Experts of a small language model.
Size: 12 layers, vocabulary 4096.
Experts: 64 clamped SwiGLU neurons an expert, a shared expert of 128 neurons.
Below are experts of layer 6 (counted from 0) of a mixture-of-experts language model. Rows are named router (the router's row for the expert) and show model dimensions 0-255. Each number is 500 + 25 x the weight over its row's rms, rounded and kept within 0 to 999. Numbers have three digits each.
After each expert's rows: a language model's description of what the expert responds to; "mostly gets" lists some tokens that are sent to it at least half of the time. This comes from a sample of Wikipedia text that the model never trained on.

# expert 39
router:494453455493507475517510529509501546511523502511513485475511461500511534529532472479524482514485499477491470479522447499514506508513475503518510512482477504524484499466501501507516512531489467489492479482509502512494481470517486459494500472507485455481468542479450505539487519477496499485513502509484499514413537542501521443468535504505444501478518523476492463444510551510480496561501539505489500539515501493511547496518469504460464499559505508519517509526517490498478479519506492506504515514466495508494497498542551529499510490525486507527485522498528462503499531500515471521528489542550426526507473457541484467515479537512541499525511505478478496448465514517574464503478526498479527521505484502503467474489461514507534482504517486522535532521520483517476473497478509
What it handles: Time and place prepositions. "in", "on", "In" before dates and places, as in "in 2014" and "On July 24", and place-name pieces like Angeles, Paris.
mostly gets: " until", "BC", " Angeles", "TV", "In", " Paris"

# expert 35
router:496450452551487490469523500508544524492565475513496487485553500490547498487541502512474513501485510475482516517471513527490473524523546467490482484471543480492512530527503514505479484447499520469474462516488501522525495481463543498513510491539493479451510467529473482512498525492493490498509486497513531516525497454503519516489474495528500526509512457525497477467507516461463467520504494495521493503526556512482479499501504487550459475458534488533483496481520502470530467518553523493493528494548455502495489489465519517457477478506529512489547477491493522516463519485489472505492481460510496459550518520518545520481474511518545531488504507534524519525544493527496508573515500484496465487480527457503469471512482488526486527558498498465515493492514499513487460468475494
What it handles: Parentheses and table cells. Opening parentheses before birth dates or years, as in "Daly (born", blank table cells before numbers, and starts like Pat(riarch), Th.
mostly gets: " Ser", " Pat", " pat", " Th", " Portug", "incip"

# expert 6
router:505493527475521515503462487487456473508466495506521436510536489469543517477470493483435486475552449520527459468486505532491476529477517473483478555521505514480473534495481475509489473526471485501535505463536488533513504497462504490460467519515539488502480524532532531497528494531497507502502504499498510462472494501469520478476509489512508498478522473556475514495510515476537480437520494557517556516533461494501542498499507488449515504509511521458507447472512528479509558497525530470518528496501503489545477530497476502519518519485505494468497496505514504446495532498519488471468505506466481482470486512514507501550483453521489457544521480480538527476490500516489512514522512540502493501488456503467467507511539455485528505465505513502488470510540489473518506516493518
What it handles: Word-initial lowercase fragments. Opening piece of a split content word, often a single consonant or short onset like l, c, C, pl, e.g. l|ies, C|otton, def|iciency.
mostly gets: " l", " pl", " c", " g", "-l", " ann"

# expert 7
router:494424468523474514519510499497507484505485537505535491490528497469518495471541501476499516499459492484508450460473519476536521517490509515461521483487467528486458475501510508471515537487434534488538516476490470473561483476507469477489500509524513489517447496483480555515542514504517479504474513530497526504481503492498543489471519499480530517475487516485495483548499533492493500465501475492443503492492510521544501509497528457488528563483463480561543509506463502505505514527534487486497443499490516505487516482481504519464536474500524500488514551481507495513532517498489514497513492538528537514487519500465526503474483530484513522485506484542550475505502529520456488506507467454484504518483536558490505492507492506524498497532497477537477532456477501470550474541540499
What it handles: Relational prepositions and auxiliaries. Mostly "of" after a noun, plus from, between, across, than, and have/has/had before "been", as in "the Wreck of the".
mostly gets: " have", " between", " has", " had", " spec", " across"

# expert 11
router:494503475515507498484488465532534495518501484484471486486499532504515460510467527531521468536507511505511463500521497529494499513485467522499485498518514446540539452472537516499471504467527465495493524526478467483489473515535530476550456490495506523518480492508472527505482516553499546499492509483478498471488463499501523502501525463489475490478512529541484542500525502475491484487476513473481516517473509478493482491515448464528490540477543531497517503525492480512514486486524488478504547491519492486506547531457516456482496499485538519487522509523467466507489508513460499492492552473483484517446496460453493500489517485532494484500509542497453458557509513510511446489495482505507485477485526505441502506443498507562474474459517504520478465480496568439502488502532532
What it handles: Infobox field-word starts. Opening pieces of words in infobox fields and prose, such as ret(irement), fin(ish), inc(ome), Fin(land), plus "by" in "Presented by".
mostly gets: " ret", " Med", " requ", " fin", " conf", " Ind"

# expert 1
router:498496506461514507457555503442486521484491511477522473538488495527539520499466515535496502495421491497471488504501474499548520497493458491564497503458509498507542496502514463501472495515529469503455482507513538511502504485522510531498532513502491451464495500476450495500510502474501487527471539510481449514465543484510529479475517499493524478476480472529502491503532501489531475500479496534509517516477475477507516516495526467525477445536462513505507489487491524473493532475462465493553454517460492497499518494492504546465501498524550499505454494481524531521512482478489490569513449521504475533498463528521476533491521516501504478456499507507511448502509497480525458513478491485498532508518509491502530458503510515492483506456447527492438534492512526465487510526509497
What it handles: Country and place names. Final word or last piece of country and region names after a city or "United", such as France, States, Gre-ece, South Africa.
mostly gets: " France", " Italy", " Germany", " Australia", " States", " China"

# expert 17
router:496487523494539524480501528512502503475537460519500485487547527522496498512511458500509493516523534473509473497489475498463527558496517531492468485502481447520516487521460450484496499486540494486548485550536472477487494488488495496456491473516494465444485506501529547474475468498513530446473484498494532519514516530500527520527482481487478498488459500523487464513495459495522469546505472541511489528465532535524479527526501453494491519491478514526517531494505484525517497522447462493519485486495486515458461481503529521510503504517491470527479457498472524467506500496446517541465447491458470480472514504512520477504466477476449518502484484454505526495497524485510508445544499530513506513500500478487492516526564493490510504465510498510490515442470487545515521498452478
What it handles: Word-start fragments. Short opening pieces of words whose completion follows, such as Sub-ot-ica, surv-ey, Pol, Aust, adv, and ordinal -th.
mostly gets: " Off", " Pol", " pol", " bas", " Aust", " adv"

# expert 43
router:461474516495473512475493511493516509493520519528505531478473479474516526552492463489527487482467516510508521508497510503517521440459504518491477493463549504502490514531546483526510473487506505484473503492515528468484529467488534522476555453491515532517493487496499495490465557506526510534539555487482476489508506519491528493488513480467503472523501466522487481497503493549500520496492497489541460510491532523457483472470529506504522484481477528520537548538483489533493486444502465463538533542452501531487503531514455512512506500555513493445514492535487534549546550495496534495481497529492529516528504528505502465543529524496461537503459515466484483471504453496518513518547502541482510513492505490472480467493534521529480527517492526487523513539465522509496502484511476
What it handles: Person and group nouns. Nouns for roles, relatives and groups, often completing a word, like member, son, wife, group, survey(or), ag(ent), school.
mostly gets: " member", " group", " father", " brother", " daughter", " members"

# expert 22
router:492503538475494478478453502483520458488501516492510561497491485503524510488467489516504493510509488450460496539547522485532519461541536510508491527490503514456474476530505505483515507491460454477462498539466511511478523500477512468497530484524537502513523491474499488501495483474472515513530473504516488463511494503494538500533505539528493523468453552457490509498505473534514530503477526538533504462510485538497535487484511539491512537488526505548487470499475533502495503462496533486502460484526531478487519550537487509552542550484450523475481498504519491518478493521488496507509520478550480536480498500479471542467514493506550456509489486491482529515527477499467454493468457499483517513488545525509539470537455493523501498511515475519479563478470506484528494537487506
What it handles: Past-tense action verbs. Main verbs right after a subject in biographical or historical prose, e.g. played, worked, announced, took, began, continued.
mostly gets: " took", " began", " based", " worked", " went", " played"

# expert 41
router:502499564459455502491477454519483475493496514477515539497467496476491512467500521535521517479510536490527518513520513492551490513542510487471542476534504518524500457549525481462476524523482460495479525525468487487518543553468486510480450500482488527475523546491490538476490468528502525513523475483496496505505489475472515458481497489468497499474508509462461511472495471548527515507486455524502543483502522476518503455553472498491450494530510479492476470458507510494511521532518541505514502480533506504493543497519530519513528486535532502499522500524581476487513501486499511526482482461488526515472527518500474530508527524503513504546519487523527469530481483516516461498516489538484479525507506484511476486523487518530494479516522471521499484433503474535477485443458508
What it handles: Mid-word pieces after prefixes. Stem pieces following short openings in common words, such as cur-ious, opport-un-ity, incre-asing, j-ust, plus starts like And, Christ, belie.
mostly gets: " And", " Christ", " Cur", " beg", " belie", " Tor"

# expert 4
router:499489508475519525529500469510542521512505462545517454490480511493497512494487477498489486466469514524502476455566506521500515531491518486475513509495461522460504531492548476528471466503544502497485484499535536526532477499537485525502524520486547454544482502493508523492510501487493543462479529523535536499533527523494494557486531494516543496465554501494478487489502477456446501522466493539441496533508510442496480521504497492468505511501446451501530485513522496505499462466514481501489502527497493453493463497490487469551510537538472506484480480533472490527475470503468526510526475473508460526487448473506527506530464450541477509500479504527487511500480546514453478512504515476534493508518516519503541522508515477512485501462495517490511480500512534517522497500469513
What it handles: Year-century prefixes. First three digits of four-digit years in dates and parentheses, such as 201 in 2018 or 196 in 1961, plus other numbers.
mostly gets: " such", "197", "196", "199", " art", "195"

# expert 38
router:496481498492487509504470498479530480495486492520495498490550477501465506476505496513519460507470548489469545481500484494496514497449494525512491497529548485522521483496498477534520516525512472456471492490475515467539453507521489519521524517509538502512496481468518499558499479478498516525451511492454473472470485513520500475481477504468524541527486476526453520541521476492489518504537511420529551533471511469527504503469483516467534479477515512502506523512502512513495484515507486496484538501516481549466524509549478468482479488448482523552536512482534520493546504532489479499530489543510500531471470509453469526534467449504542495499469517500452536452503494494479527501486509491507521485520491473480497517487464509440510487495494481457492472472513469502513519479554535
What it handles: Sports team and league names. Pieces inside sports team, league and competition names in tables and career lists, e.g. Miami D|olphins, League, NFL, plus accented-byte fragments.
mostly gets: " League", " MPC", " ins", " Racing", "FL", " Football"

# expert 10
router:564487481488517509449517480524482522475506506509461464460501522523483505533465525523505470528549492518515490503471472495497474481527470512462495525495520490499525505527490520500514506513503492548534513505546508539483462520464486524503539495491516509490478466476506480488521529541510488492495486478527462483495499492507433499489495502453536454475509527516471490521518479467464535488487486444506514488475518506456513512499519526494529533489487492429492510472526487468467486509439543486455486509481488486532498547484477513540537532543471470503485470473561465488494517485477483514538479525501501493465538474519475516490484487473481496531488502493499530547531506530503522500537500530466490528500491500527522498445444516492535466504518529474503470482515479537528515494510506
What it handles: Mid-word onset pieces. Word-opening or inner fragments of split words, typically a single letter or short stem like m, o, com, mon, e.g. Skid|more, o|wing, iss|uing.
mostly gets: " com", " Mon", " mov", " o", " us", " sur"

# expert 20
router:490512458489512551523527495493503461482504540494510515497467489461521511507494498480461506467498483489512507462493510497494481457506497492520568542503494530478463489518516460508491502478491512551487521533481496482523475500450490486493464448520510479512502524525555500529517487552464532441547492516519519546494509553529486526508504506496506463480468475516500546494520476519482515532454477547489527488464497518492540434505492473491511449479493497478499532473505462496524528495510533480505481485543477487445468494501501481480494465495523510514487457544473503475511525521495492496519494475524500503522481490512494489494503452475493497499485477536514512526483514502483523524498542469494541440491498506541485481472461520536483521507472504455480461499453470538465505494542491
What it handles: Latin prefix stems. Lowercase word-start stems like ext, exp, aff, cont, m, p in military or philosophy, and blank table cells in vote tables.
mostly gets: " ext", " exp", " prom", " p", " activ", " cont"

# expert 33
router:478548489525520498474472478488438484527465549525475528465467478495499523526528508515463537505467472491468538500511512553469479530496502538503494518482511445479490501464469513475513514491528543484501485534477494514485505562472492515503493493508484492497489465508481509458521516509487549446526473531522470458496497482462486498507462500533503509504471518501501476506498520483461508508519483480493485487501491523486486535498520479515521507541521485512483475535505478512506504536473505507481498491544508463488504461550568469517507523498460543506524515469482521511488512521470512450501533521522467511528500484456488503514494451487509505486448532515521505502488503486472460477461507460555469500491505527451510502484565509493458513562541511505502510537497501499523519513533501
What it handles: Table codes and numbers. Cells in sports and stats tables: round codes, dashes, digits, separators and short abbreviations, such as 3R, 2/–, UTC, v, Gold.
mostly gets: " Gold", " class", " UTC", " v", " High", "/A"

# expert 47
router:481516544474515530481506471480475484477495502508499514473436513526519499503484501551486486467487457499479503498463479486445478494540508481442477493484476502475467440512511506466509454474526511483483501522479481509461514452531521504457505489513487518545484501542497518522504495496511497515489547496453513476522546508498454518472474515530567457492534521504493519508493473508497487549512495448462508454459514491438494479510545467534465525512492502476470541499499481529532516552518486522490517516488496482502501491492513480487511454459517520466492512533496504520500532471500523493516510567479473474474535496513484523456478493480499488531511488505492465484492496496522529469531528538500467475508504493479470492493535517536518541520526483499520546507486487527472496494513525
What it handles: Middle syllables of names. Inner word pieces in names and technical terms, such as Fat-im-id, genic-ul-ate, Ab-raham, especially in biology taxonomy and history.
mostly gets: " char", " exper", " Lat", " Del", " Ol", " Sir"

# expert 32
router:499508494474489507489506488493469482468500471527485535489475481486549498455523468528483523494527474533494480487512430512498497526505490516487509535444546521531520519482449545494522475552497498528501521493470517527504523486463523524504488472506531490509506501452488529482501519513495480530462493480461469464468545516471520527484537515491487464508491444500505534489477519519526517447538515504503506487544483455528450514457503482511502515495488513547507510545499467513477484548526473477506488551538499473511515506458514513531464560518484517492519470477498499518526524523489501555534495541495494487496557489466496490483523494480499510497485492521479548478514512542498538470510557497481508463512512474547495472510508485519495513530508476510496493480497506502497502550449505
What it handles: Hyphens, quotes, coordinates. Hyphens in compounds like Scotch-Irish, opening quotes and parentheses, and numbers after the slash in decimal coordinates like 34.00750°N.
mostly gets: "-d", " “", "_", " pro", " (\"", "(s"

# expert 34
router:479522485525479481479521543500475471497496488476499482501487509503485472484515503454537489496492487525517519512540484513538518506511521489501495494517538566507487451476489471520511496503465524556524503516473543548497499474501514487497506522496500469496509535483512519523525462512528494504511495497481505485533504482503524541504485508540490548498555501474520492461554536476504499494487478511501485550540540522455503526467507487526519464538503553529470500498495493488480466500518480482514498462493496525449466532483532534522520490502536539524481505489492514496489461471517429546502512452493507535464532516488524525516489495480481518482526497509498555476529494522487493474493451524472457446481529490528487510472519461501490516488544540492509448507552520546524492496478462
What it handles: Copulas, auxiliaries, pronouns. Forms of be and become plus subject pronouns in narrative prose, e.g. was, been, became, she, He, including the be- of beheaded.
mostly gets: " be", " became", " she", " been", " ra", "|---|---|---|---|\n"

# expert 14
router:469482489476484494514503491513539509519513486493511524506525508511485485476482508523497444476485510463496494461476533525531499496509497532476458473493461530527506463468506540552522506491484428447465509482492523483514453529454458527525523501540495480478505524503477478526450496450524517537545481467507531492529494470494495530502508526489547493490494477508531470506527457514509527548507537500550506511513521549552505464516504499521524554495488486497543438524477500505522519503489505495497484517504519500507472491485519477530502515508503509524469513501512477497478529487535517500457457508470481499487474473537478495479486546530453474498502538503533530470534505486490485513522511512526503514521429481512484510458515517508495521546502464511516554526468508497464480517509511
What it handles: Prepositions and Slavic endings. Prepositions after verbs or nouns (to, for, of, on, against), table pipes in asteroid-discovery lists, and Slavic name pieces like -ić, -ski, -ová.
mostly gets: "ić", " vs", " against", "ł", "ski", "sk"